Weights of a small mixture-of-experts language model, trained from scratch on English Wikipedia: width 768, vocabulary 8192.
Below are experts of layer 10 (counted from 0) of a mixture-of-experts language model. Rows are named router (the router's row for the expert), gate (a neuron's input weights, with its number), up (a neuron's input weights, with its number) and show model dimensions 0-63. Each number is 200 + 20 x the weight over its row's rms, rounded and kept within 0 to 999.
After each expert's rows: "gets" lists some tokens that make up at least twice as much of what it gets as of all text. This comes from a sample of Wikipedia text that the model never trained on. Tokens count by the router's weight.

# expert 9
router,213,224,233,207,186,209,207,207,205,203,197,180,211,223,199,208,211,211,211,215,232,225,219,183,177,208,220,191,182,160,213,221,212,200,187,223,193,191,224,213,218,187,236,206,190,178,223,236,201,182,184,181,203,216,228,186,230,225,162,206,233,202,190,217
gate7,197,216,216,160,226,225,195,217,239,201,198,220,175,208,223,190,226,210,191,189,198,163,209,235,179,183,218,201,202,197,203,186,131,220,227,231,224,218,181,192,228,250,169,231,208,206,192,226,190,188,204,220,207,203,209,179,221,172,198,182,190,226,238,223
up7,213,193,184,179,187,183,186,194,192,194,234,221,169,247,216,186,190,210,215,190,193,219,181,206,210,210,231,174,210,195,199,224,196,200,157,184,186,192,194,184,208,211,221,208,181,189,163,227,209,190,180,191,187,221,203,204,168,184,201,216,215,185,212,200
gate8,174,208,211,210,214,202,206,193,211,203,175,192,226,181,205,194,199,212,218,199,190,189,162,221,168,223,230,184,168,222,187,218,211,217,183,241,206,233,244,210,219,209,180,204,209,174,219,189,219,210,209,195,211,214,229,178,190,218,227,215,157,180,192,249
up8,178,165,225,223,183,184,213,207,173,198,187,205,228,195,213,193,213,193,198,204,238,233,166,208,220,223,194,193,182,226,181,208,227,189,212,198,211,225,207,209,215,213,188,197,197,198,234,232,207,197,198,202,210,219,239,201,159,233,216,181,205,156,169,202
gate9,207,217,179,165,173,207,172,201,189,198,204,203,205,188,226,178,204,213,202,213,229,206,222,191,192,212,213,224,212,203,178,214,191,194,188,201,219,198,174,211,183,211,193,187,204,165,181,223,182,218,183,214,204,206,211,231,180,175,214,189,197,218,198,211
up9,230,208,194,184,182,182,175,197,212,211,205,209,237,200,218,194,201,224,211,211,210,221,201,163,211,198,213,210,189,215,166,208,214,184,177,208,234,206,185,227,208,190,194,202,200,204,200,211,187,195,183,221,210,200,198,235,177,170,229,182,196,236,198,193
gets: "2", "0", "5", "3", "4", "1"

# expert 10
router,153,203,171,214,196,208,224,178,207,215,221,193,219,209,152,180,179,183,214,207,192,220,208,193,214,207,169,172,203,190,233,180,191,219,195,190,186,195,190,211,200,222,219,251,213,186,186,192,227,203,198,212,173,193,222,230,185,217,195,241,205,207,158,221
gate0,200,183,208,165,226,206,211,202,229,201,199,203,195,239,194,193,194,184,166,192,210,197,216,184,233,224,180,173,192,197,167,207,216,191,203,233,172,237,196,205,200,179,220,164,211,190,215,183,210,190,227,165,199,208,226,146,196,190,210,182,239,236,211,224
up0,178,193,216,191,202,223,212,197,152,193,199,228,174,194,176,181,189,215,230,202,161,209,185,210,190,227,216,156,211,188,192,172,226,202,196,236,187,187,168,202,202,226,175,174,220,221,225,218,208,196,197,192,195,204,211,202,204,197,191,185,224,250,238,209
gate1,228,180,154,171,189,191,200,178,204,224,204,215,183,179,213,223,195,214,177,215,181,219,249,215,179,205,189,203,192,188,203,166,171,171,245,221,187,194,193,145,186,210,146,203,199,206,209,215,205,223,185,194,239,197,224,154,190,195,199,214,195,200,209,208
up1,195,158,187,168,163,193,167,176,201,223,189,205,207,177,217,207,177,226,176,200,201,215,209,183,177,189,218,197,198,180,192,193,190,172,237,214,198,208,178,208,210,203,188,220,217,190,224,202,203,207,164,214,227,196,196,162,174,195,234,202,203,212,224,179
gate2,202,214,235,212,220,252,168,209,176,178,198,229,178,172,212,184,172,204,197,174,216,228,184,203,160,187,185,143,195,179,153,196,217,209,191,166,222,221,222,188,220,206,220,192,164,221,200,155,206,198,194,213,192,184,167,187,191,179,227,145,221,216,200,177
up2,198,191,223,193,202,242,204,227,213,180,210,220,206,163,207,200,192,215,210,176,187,218,171,188,185,192,188,197,199,191,154,205,205,230,185,189,221,239,178,211,218,223,200,195,187,223,193,175,183,216,213,226,207,168,176,193,205,162,221,163,189,238,221,179
gets: ".", " |", ").", ")", " and", "us"

# expert 14
router,218,209,167,200,204,217,155,181,199,218,179,227,187,197,220,197,222,180,193,192,192,193,164,197,167,213,221,191,229,179,180,207,187,170,224,177,193,216,212,198,216,219,183,183,190,148,182,204,227,232,187,209,203,204,167,193,158,180,188,232,183,199,170,188
gate0,214,187,226,199,215,188,216,200,188,214,177,182,208,236,170,227,215,195,180,198,187,155,194,187,226,242,209,206,209,216,179,183,250,185,211,232,206,174,181,220,197,211,186,193,201,229,170,197,179,202,215,174,171,176,180,223,189,200,213,197,196,228,196,214
up0,189,201,198,187,195,251,208,209,194,240,199,210,218,182,226,177,198,205,212,192,232,219,167,189,157,176,207,161,194,210,232,188,214,209,186,226,185,202,207,206,196,185,162,189,230,216,220,215,244,175,207,215,181,213,227,164,222,191,213,196,227,242,205,201
gate1,210,191,173,174,239,203,168,147,199,195,200,204,201,212,236,234,183,181,199,206,235,168,196,222,175,221,210,209,203,201,217,179,145,147,220,218,197,217,172,193,196,155,171,204,194,183,202,198,204,207,175,192,220,195,201,182,189,199,182,206,205,171,200,220
up1,190,178,185,188,184,195,188,192,183,188,196,204,226,224,227,234,184,165,188,163,228,195,174,199,163,194,214,196,176,191,201,170,178,183,233,210,211,251,176,214,211,160,194,212,195,198,226,189,238,211,161,233,277,212,205,190,190,209,225,202,184,184,223,195
gate2,205,155,202,214,226,236,188,221,168,208,199,181,158,182,190,170,178,182,185,158,234,191,225,220,184,178,215,155,193,163,192,233,222,228,194,192,214,197,204,177,215,182,179,216,172,193,199,174,204,210,208,217,217,175,155,205,219,209,213,165,168,235,193,202
up2,230,172,215,214,222,241,198,223,209,199,177,183,168,190,196,195,177,198,221,148,223,186,208,200,198,187,200,191,210,183,195,219,213,223,196,194,207,209,167,161,210,202,189,222,180,178,203,189,202,207,215,231,211,181,173,204,218,191,215,203,142,244,192,196
gets: " the", " in", " of", " to", " and", " from"

# expert 6
router,178,197,187,210,159,178,216,208,198,175,224,175,200,203,194,197,198,192,222,182,222,205,221,174,239,209,210,238,192,171,236,201,176,192,207,202,193,180,159,185,210,214,234,228,194,240,169,205,203,232,186,159,185,196,217,182,217,213,221,208,188,174,181,178
gate7,170,207,233,176,254,221,214,197,198,230,195,214,170,192,190,199,191,219,167,207,192,196,172,221,195,177,205,178,156,202,202,213,131,209,197,241,220,220,216,183,202,234,210,196,182,194,187,215,182,187,205,207,199,194,154,195,170,174,204,201,209,198,205,195
up7,212,199,196,192,201,198,197,252,189,192,193,226,174,207,237,223,179,184,185,206,192,214,190,221,219,196,238,172,200,210,201,174,197,184,203,214,210,203,205,219,200,189,193,219,183,176,201,205,216,202,198,214,224,215,193,189,166,186,206,213,184,187,227,207
gate8,164,202,184,210,235,198,208,177,213,197,205,229,203,205,225,193,193,202,227,219,188,210,161,203,208,217,178,187,174,207,141,209,183,217,193,198,212,193,226,208,209,209,223,208,204,186,222,204,211,230,187,237,163,223,188,202,193,201,167,228,155,214,198,227
up8,179,179,205,213,209,202,209,208,220,191,174,224,202,189,241,203,200,199,204,229,194,223,162,192,219,195,173,170,193,194,177,211,167,210,239,197,213,198,182,235,238,199,200,220,202,196,240,199,227,240,184,232,181,212,211,204,201,201,186,195,205,209,182,210
gate9,217,228,206,205,196,221,174,171,166,206,205,246,217,186,205,183,194,183,202,210,206,222,181,170,185,196,196,212,207,173,204,186,223,188,195,189,216,242,202,197,218,183,182,199,188,207,223,185,196,218,224,197,237,200,202,176,193,190,194,162,183,191,215,185
up9,210,217,208,194,172,193,190,192,187,227,182,216,224,177,210,222,211,207,212,206,206,231,183,170,205,208,208,208,179,195,195,151,216,207,173,184,253,214,185,201,221,190,217,183,213,202,221,187,190,190,214,185,200,217,171,213,212,156,195,173,156,179,176,193
gets: " |", "2", ";", "0", "ov", " October"

# expert 2
router,210,207,191,220,218,207,186,199,187,170,199,165,208,224,174,202,208,222,215,207,217,206,233,186,242,189,185,230,157,172,231,195,186,202,186,185,182,186,213,205,201,230,204,204,192,237,189,200,212,206,181,178,163,223,230,218,182,213,221,199,211,206,170,202
gate7,188,231,212,184,213,220,201,202,218,200,187,210,207,193,201,245,202,207,197,224,202,213,218,207,181,202,207,178,194,234,209,186,157,228,184,209,195,218,208,183,214,241,195,202,179,211,185,230,212,205,217,209,152,165,194,217,220,198,214,207,224,206,181,190
up7,198,192,182,189,208,201,234,215,169,174,210,206,220,205,242,213,187,173,195,231,193,215,200,223,172,185,261,183,213,186,196,167,187,215,180,232,193,186,186,188,195,212,182,207,219,184,185,221,223,210,195,197,216,193,191,234,188,217,213,206,202,196,198,223
gate8,182,219,181,237,189,187,229,195,212,135,207,226,207,203,206,184,179,209,245,176,202,218,198,189,166,190,182,216,176,207,162,180,178,204,167,198,198,217,248,191,210,196,188,181,204,184,213,207,212,171,203,210,225,210,200,211,195,220,187,226,169,206,204,189
up8,162,186,188,178,208,210,214,193,196,197,182,213,203,191,222,241,228,203,205,212,204,213,167,206,241,202,205,192,193,215,215,202,189,207,200,208,199,192,195,212,235,224,180,241,191,195,220,228,208,218,240,198,197,199,212,182,200,219,190,210,164,191,168,217
gate9,219,202,199,201,199,209,209,213,177,205,203,221,236,168,213,192,207,213,243,199,224,198,206,176,195,198,176,185,216,198,194,200,205,159,177,177,159,193,192,212,185,200,211,186,184,184,218,205,188,205,198,222,215,198,187,168,197,175,212,173,172,197,238,198
up9,222,194,209,191,211,195,209,186,168,203,222,201,213,191,208,203,195,207,213,225,241,189,200,178,210,201,206,214,168,210,179,190,197,181,162,179,196,189,194,186,201,184,227,216,184,216,207,186,188,231,215,192,210,212,188,182,225,163,238,168,147,188,199,197
gets: "\n", "==", " \"", " B", "″", "B"

# expert 5
router,215,187,208,222,203,202,196,196,190,198,208,197,220,229,225,194,201,194,199,174,193,247,212,194,210,212,181,220,245,180,172,224,207,226,185,211,215,205,166,200,221,170,200,213,174,226,175,235,207,228,178,217,201,196,224,200,197,206,175,196,210,193,226,181
gate0,193,172,209,208,236,209,198,207,194,234,206,195,208,226,184,222,191,198,174,201,205,183,203,217,243,213,220,221,215,196,184,200,218,218,161,213,217,210,201,195,163,198,184,206,200,191,196,176,217,219,217,156,230,177,190,217,212,200,213,206,196,222,206,192
up0,181,236,216,155,174,212,182,197,222,207,220,211,213,195,244,185,204,206,252,212,221,199,167,160,176,225,201,165,175,193,233,198,215,191,212,238,194,169,223,226,206,193,170,155,238,252,227,249,202,174,200,230,195,243,195,167,192,193,180,207,212,261,194,217
gate1,221,204,165,186,201,195,188,159,185,209,211,206,158,218,224,196,203,179,199,181,182,184,200,184,226,199,212,228,198,213,204,181,152,188,214,192,175,233,195,177,211,174,196,211,197,185,224,187,171,214,188,224,232,235,193,184,209,166,192,177,207,200,193,176
up1,199,182,180,197,179,192,185,215,159,198,204,193,192,207,225,190,192,183,179,189,206,194,194,182,201,189,229,214,191,219,209,178,163,186,230,221,212,225,197,203,234,189,228,209,195,175,231,201,207,235,152,256,250,225,183,170,223,182,226,202,185,201,229,176
gate2,202,203,172,207,225,223,176,233,197,191,171,208,147,212,200,196,198,178,166,177,235,203,181,187,194,195,178,186,184,149,167,197,208,213,206,218,199,175,241,191,214,172,197,196,185,216,180,182,213,205,215,204,204,184,160,218,196,204,235,188,171,211,191,182
up2,229,198,219,206,198,215,156,226,176,169,173,206,192,209,153,204,197,201,204,168,209,198,186,178,223,166,173,188,177,197,185,218,203,212,175,205,176,199,190,181,246,217,194,216,181,201,195,193,181,218,257,202,202,184,194,195,209,208,214,195,149,188,223,193
gets: ",", "\n", " |", ":", ";", "=="

# expert 15
router,238,199,190,181,186,220,195,239,194,189,202,184,224,189,146,193,209,217,184,200,187,160,218,178,204,179,215,168,183,190,200,214,199,258,222,167,183,190,186,192,191,163,210,208,195,250,197,191,238,207,183,177,188,200,210,205,193,229,199,162,161,226,211,199
gate7,202,228,184,214,239,220,204,237,235,198,219,229,169,222,178,200,201,225,206,200,186,206,189,204,179,193,218,172,170,185,188,204,188,230,232,225,234,256,179,189,216,234,191,260,211,221,201,228,210,202,177,210,198,209,185,185,209,188,193,219,212,180,179,216
up7,214,211,185,208,236,161,204,225,188,220,237,209,171,207,204,212,164,205,209,211,192,213,201,186,202,197,241,173,194,206,216,171,195,205,212,263,236,232,181,195,220,215,197,244,226,202,219,250,212,202,199,211,238,232,158,206,172,201,206,221,156,195,202,184
gate8,193,171,218,224,204,184,217,200,215,189,250,206,208,184,217,198,203,186,220,226,191,185,208,206,181,183,167,178,191,218,188,186,202,183,215,220,222,214,220,230,240,202,157,205,196,188,188,183,228,221,234,221,217,247,199,204,182,221,184,211,161,230,165,214
up8,206,191,220,212,191,194,223,211,215,180,200,224,201,188,241,205,192,167,223,220,220,185,187,214,230,145,159,192,212,218,192,213,193,196,217,220,220,201,203,237,229,235,179,188,204,205,190,206,205,232,202,226,227,224,189,185,187,208,204,215,208,201,150,203
gate9,213,205,210,182,185,209,217,169,178,207,220,213,223,157,202,218,195,187,200,240,257,248,180,208,222,211,198,229,212,209,180,219,216,183,178,195,217,199,213,208,226,174,198,209,202,161,203,212,200,204,172,192,220,200,176,216,214,178,213,183,202,219,213,191
up9,210,193,231,186,181,187,191,187,185,190,182,211,180,192,215,229,215,198,214,231,218,235,169,142,227,201,196,180,187,211,190,186,247,175,200,198,235,220,218,201,213,175,199,211,241,185,211,207,160,232,195,177,194,182,189,210,209,153,207,149,194,212,219,172
gets: " ", " N", "ali"

# expert 8
router,181,182,205,204,160,197,210,179,201,183,211,176,201,204,183,203,199,224,208,216,215,173,233,202,199,189,205,203,227,188,195,189,188,183,208,219,178,198,174,168,176,188,218,197,206,212,175,196,224,188,219,216,163,203,203,213,206,200,210,151,203,205,197,226
gate0,184,214,198,190,203,195,179,206,184,230,214,198,204,217,230,209,196,193,221,185,224,171,187,219,235,227,196,201,177,205,173,215,213,198,183,217,203,239,168,223,171,210,187,187,204,198,182,218,247,200,220,182,205,190,181,186,186,201,205,202,241,221,209,202
up0,182,219,213,184,181,248,174,225,211,221,221,238,212,210,215,180,200,193,223,186,230,211,193,205,180,210,190,146,224,198,207,196,204,224,208,201,226,162,191,194,184,203,128,210,208,223,211,220,223,214,210,184,215,213,211,197,220,198,196,175,199,235,204,196
gate1,197,198,191,166,217,208,194,184,196,226,171,202,186,196,200,228,188,218,205,192,211,175,196,212,195,217,199,209,179,198,155,186,171,150,216,184,176,190,214,199,175,200,171,220,172,222,179,239,191,223,204,205,206,199,194,216,188,220,181,183,164,214,201,195
up1,179,203,185,203,184,185,191,198,194,225,189,218,186,201,202,209,194,213,204,200,219,186,189,200,200,221,222,199,167,186,173,188,172,201,237,241,192,195,199,218,206,196,189,245,195,211,208,215,206,180,185,217,211,185,178,196,220,212,214,202,173,215,234,179
gate2,197,195,195,221,215,193,184,236,204,210,179,217,190,203,230,168,199,190,192,155,221,197,193,214,199,191,218,171,172,192,186,198,236,222,174,185,189,198,241,193,189,149,206,206,172,190,196,163,217,192,172,202,201,217,167,193,185,213,206,176,190,207,211,188
up2,197,219,221,187,217,204,169,223,197,185,190,182,175,201,183,181,185,206,219,183,229,188,204,188,215,226,202,188,192,200,193,193,237,209,185,181,204,197,193,200,201,188,197,199,185,211,212,182,190,197,170,207,193,190,161,205,166,172,196,193,159,192,198,186
gets: " A", "S", "A", " I", "N", "O"

# expert 11
router,208,206,187,210,205,183,223,228,200,184,163,234,202,189,214,173,181,245,179,202,225,174,230,217,215,177,225,173,199,218,219,212,223,212,244,219,193,212,178,172,186,190,197,182,204,151,226,208,204,214,206,221,224,167,178,190,203,185,225,191,182,194,159,217
gate0,199,193,192,173,211,199,193,175,183,220,194,190,205,213,199,227,205,196,203,210,189,205,194,190,241,204,186,214,210,190,195,202,229,173,199,227,197,207,204,205,186,198,202,194,200,203,203,167,207,217,217,171,202,184,184,191,190,207,226,199,223,216,202,212
up0,174,216,191,183,188,217,183,220,218,202,218,207,196,176,220,194,202,219,244,218,220,200,167,168,178,200,206,173,196,215,196,206,234,190,162,233,177,198,209,220,188,198,167,187,206,203,206,204,211,174,203,212,186,229,222,200,214,206,225,187,199,225,202,197
gate1,184,196,203,131,216,214,193,169,209,196,179,228,174,204,220,181,203,207,216,221,228,165,198,210,190,225,211,221,197,191,195,144,192,157,231,185,161,185,188,174,175,172,181,220,166,197,186,228,212,180,202,224,234,170,238,191,179,198,189,217,222,228,188,190
up1,187,184,209,170,194,194,186,192,189,194,186,218,216,200,207,196,189,181,207,212,224,188,189,189,165,208,221,228,207,196,186,182,193,176,236,197,194,187,199,213,207,190,215,231,187,216,206,200,239,201,156,225,242,190,223,181,185,218,224,200,188,211,218,194
gate2,174,192,181,221,212,206,169,242,202,199,168,211,193,190,194,172,189,167,214,210,196,192,191,213,189,207,227,154,198,223,189,192,265,205,182,187,198,192,206,189,186,212,207,194,203,195,195,200,192,196,182,208,189,194,140,241,184,208,204,195,160,194,193,184
up2,185,198,198,215,213,218,183,231,197,209,181,188,196,195,162,219,195,171,221,186,195,209,170,197,196,203,219,191,184,213,186,203,245,186,194,202,186,198,194,200,195,214,184,200,197,175,186,165,184,210,172,207,192,191,163,202,167,200,213,212,165,190,217,206
gets: "s", "%", ")", "ers", "er", " team"

# expert 12
router,180,216,219,209,236,183,243,210,209,199,201,199,166,200,226,185,213,172,212,210,206,179,214,169,212,184,190,187,193,185,214,196,172,201,226,158,200,174,188,182,185,243,210,194,178,217,212,210,238,196,187,220,197,211,213,214,199,182,168,168,204,184,178,194
gate7,181,209,181,196,228,239,177,193,208,230,195,232,173,198,211,164,196,213,184,219,198,181,227,216,197,220,208,156,183,193,212,187,140,201,212,227,238,209,220,191,220,209,186,221,216,189,185,221,202,164,207,225,198,190,226,239,224,187,202,205,229,188,196,178
up7,228,186,181,185,201,205,165,212,182,204,249,233,156,224,235,213,168,176,192,222,186,223,224,212,193,194,214,172,219,219,223,177,214,191,192,226,180,187,236,214,209,205,232,215,200,170,199,175,215,183,190,212,210,208,199,214,186,191,206,193,184,198,213,213
gate8,180,175,177,195,211,203,194,168,229,177,228,219,192,209,221,208,191,217,183,222,211,198,196,224,228,212,191,167,174,212,201,195,184,231,212,214,194,209,204,234,203,217,185,200,212,181,216,214,211,203,249,212,196,220,200,189,209,232,206,203,178,194,184,218
up8,206,190,190,234,196,203,223,204,232,168,199,222,211,201,205,231,226,216,190,209,216,186,184,210,214,179,189,175,193,216,188,209,183,165,199,190,234,212,191,221,217,204,153,205,193,203,258,223,227,230,157,177,211,163,212,198,204,213,190,160,169,190,187,197
gate9,229,253,208,171,181,210,202,199,210,226,204,209,224,168,209,195,201,197,205,243,264,225,195,221,194,188,195,196,208,182,194,171,208,166,201,186,192,217,232,181,174,178,193,189,191,182,218,204,196,224,180,200,224,201,198,182,198,201,186,192,195,207,225,187
up9,222,214,215,188,174,201,195,207,202,206,246,186,211,206,212,218,204,186,218,225,243,228,175,191,195,166,203,168,198,194,180,188,235,150,181,175,217,224,223,174,212,185,204,199,180,224,225,196,196,190,212,165,209,195,175,231,210,143,206,193,189,198,218,170
gets: "-", " (", "–", "|", "/", "'"

# expert 1
router,168,187,180,206,211,191,222,231,178,171,228,160,180,213,185,196,210,195,206,205,186,211,207,240,211,199,184,219,176,205,217,207,192,193,188,175,186,202,189,198,212,224,231,217,176,196,190,191,214,173,205,169,188,225,197,184,194,197,186,160,174,217,219,175
gate7,207,206,235,166,204,195,186,218,206,203,196,243,161,175,210,173,206,209,207,236,201,187,187,234,181,192,202,195,180,213,220,154,140,207,198,189,198,177,178,205,214,238,195,186,189,196,201,233,188,212,240,204,193,190,167,198,229,155,174,193,264,209,227,224
up7,217,201,203,191,191,165,199,224,190,192,236,243,184,195,216,233,201,178,202,211,191,224,166,190,201,207,234,177,226,202,197,163,200,225,175,241,172,162,202,202,181,202,203,208,202,158,193,209,194,209,207,222,211,218,190,216,184,211,202,197,176,224,212,195
gate8,169,180,167,207,209,192,205,173,186,187,177,182,205,198,197,202,214,189,209,215,224,230,168,236,184,183,203,166,136,178,144,211,186,193,188,217,212,207,214,201,183,211,159,208,213,203,201,209,236,175,219,206,204,217,197,198,213,209,194,205,154,221,185,208
up8,196,170,193,224,172,197,184,215,211,208,198,194,201,186,169,244,182,168,208,195,180,229,199,225,209,199,215,195,187,237,167,175,204,187,207,177,234,203,175,194,212,201,154,236,195,211,239,173,217,221,200,224,236,186,198,183,198,225,217,197,183,203,176,203
gate9,214,196,218,178,172,212,211,186,213,186,215,185,202,157,215,221,188,195,209,241,218,246,200,190,188,178,207,195,212,197,211,201,219,177,171,191,188,214,214,211,213,203,182,231,240,170,243,236,203,198,179,202,192,233,179,218,205,170,209,170,211,201,209,188
up9,225,204,238,167,184,214,205,183,178,178,232,205,203,167,210,234,194,237,218,248,231,227,171,149,196,162,213,195,170,202,220,195,218,151,194,186,205,199,212,195,245,211,200,228,213,177,225,205,177,189,179,170,196,229,182,228,183,158,195,146,219,206,215,187
gets: "1", "9", "0", "2", "8", "4"

# expert 7
router,199,225,170,221,198,219,209,220,209,181,203,198,198,210,167,183,207,190,205,182,185,184,207,173,184,185,218,211,198,182,202,203,156,208,193,225,227,188,177,204,226,184,204,217,162,167,206,206,225,206,195,201,190,196,206,211,176,201,187,228,199,203,182,170
gate0,185,191,209,200,256,221,220,177,198,258,223,170,253,213,195,197,230,213,177,165,175,203,169,207,215,205,215,216,226,208,190,195,231,196,164,182,223,217,214,213,193,216,174,204,196,207,205,175,213,196,195,201,196,186,203,204,194,188,177,240,207,210,201,229
up0,207,201,193,200,167,201,218,227,230,209,213,182,173,203,196,206,203,192,221,195,206,195,188,177,179,209,206,181,200,196,210,170,194,186,179,239,171,183,191,217,201,182,164,179,197,223,219,243,224,177,217,208,213,197,200,184,232,161,186,212,213,249,216,223
gate1,221,206,197,192,229,221,186,148,218,202,223,202,146,193,218,243,191,204,196,182,220,207,232,200,211,218,234,227,216,202,210,200,155,150,235,206,179,212,175,196,211,172,209,234,189,196,196,196,203,191,186,194,225,183,201,199,164,198,216,184,180,197,191,197
up1,202,207,207,206,164,222,186,192,208,205,206,189,193,201,199,218,196,208,197,202,223,224,213,192,191,208,227,216,221,190,182,195,175,157,229,198,190,207,183,213,197,166,224,225,194,182,217,201,207,207,163,212,233,186,189,188,183,199,244,203,184,163,219,197
gate2,153,204,200,199,190,209,153,253,201,199,156,202,192,167,185,196,216,164,173,162,209,184,166,214,182,187,178,180,177,195,195,189,217,226,222,170,217,198,249,189,220,187,205,180,206,191,212,206,229,172,174,187,212,205,197,213,164,225,212,166,147,191,202,187
up2,179,214,205,196,186,215,169,213,190,199,166,183,188,172,174,213,210,169,196,145,194,194,160,193,186,186,197,212,194,212,220,199,204,235,227,184,239,192,215,201,243,215,202,176,205,196,202,220,188,192,186,201,206,184,199,216,167,212,194,174,142,205,220,199
gets: "ed", "ing", "d", " out", " on", " used"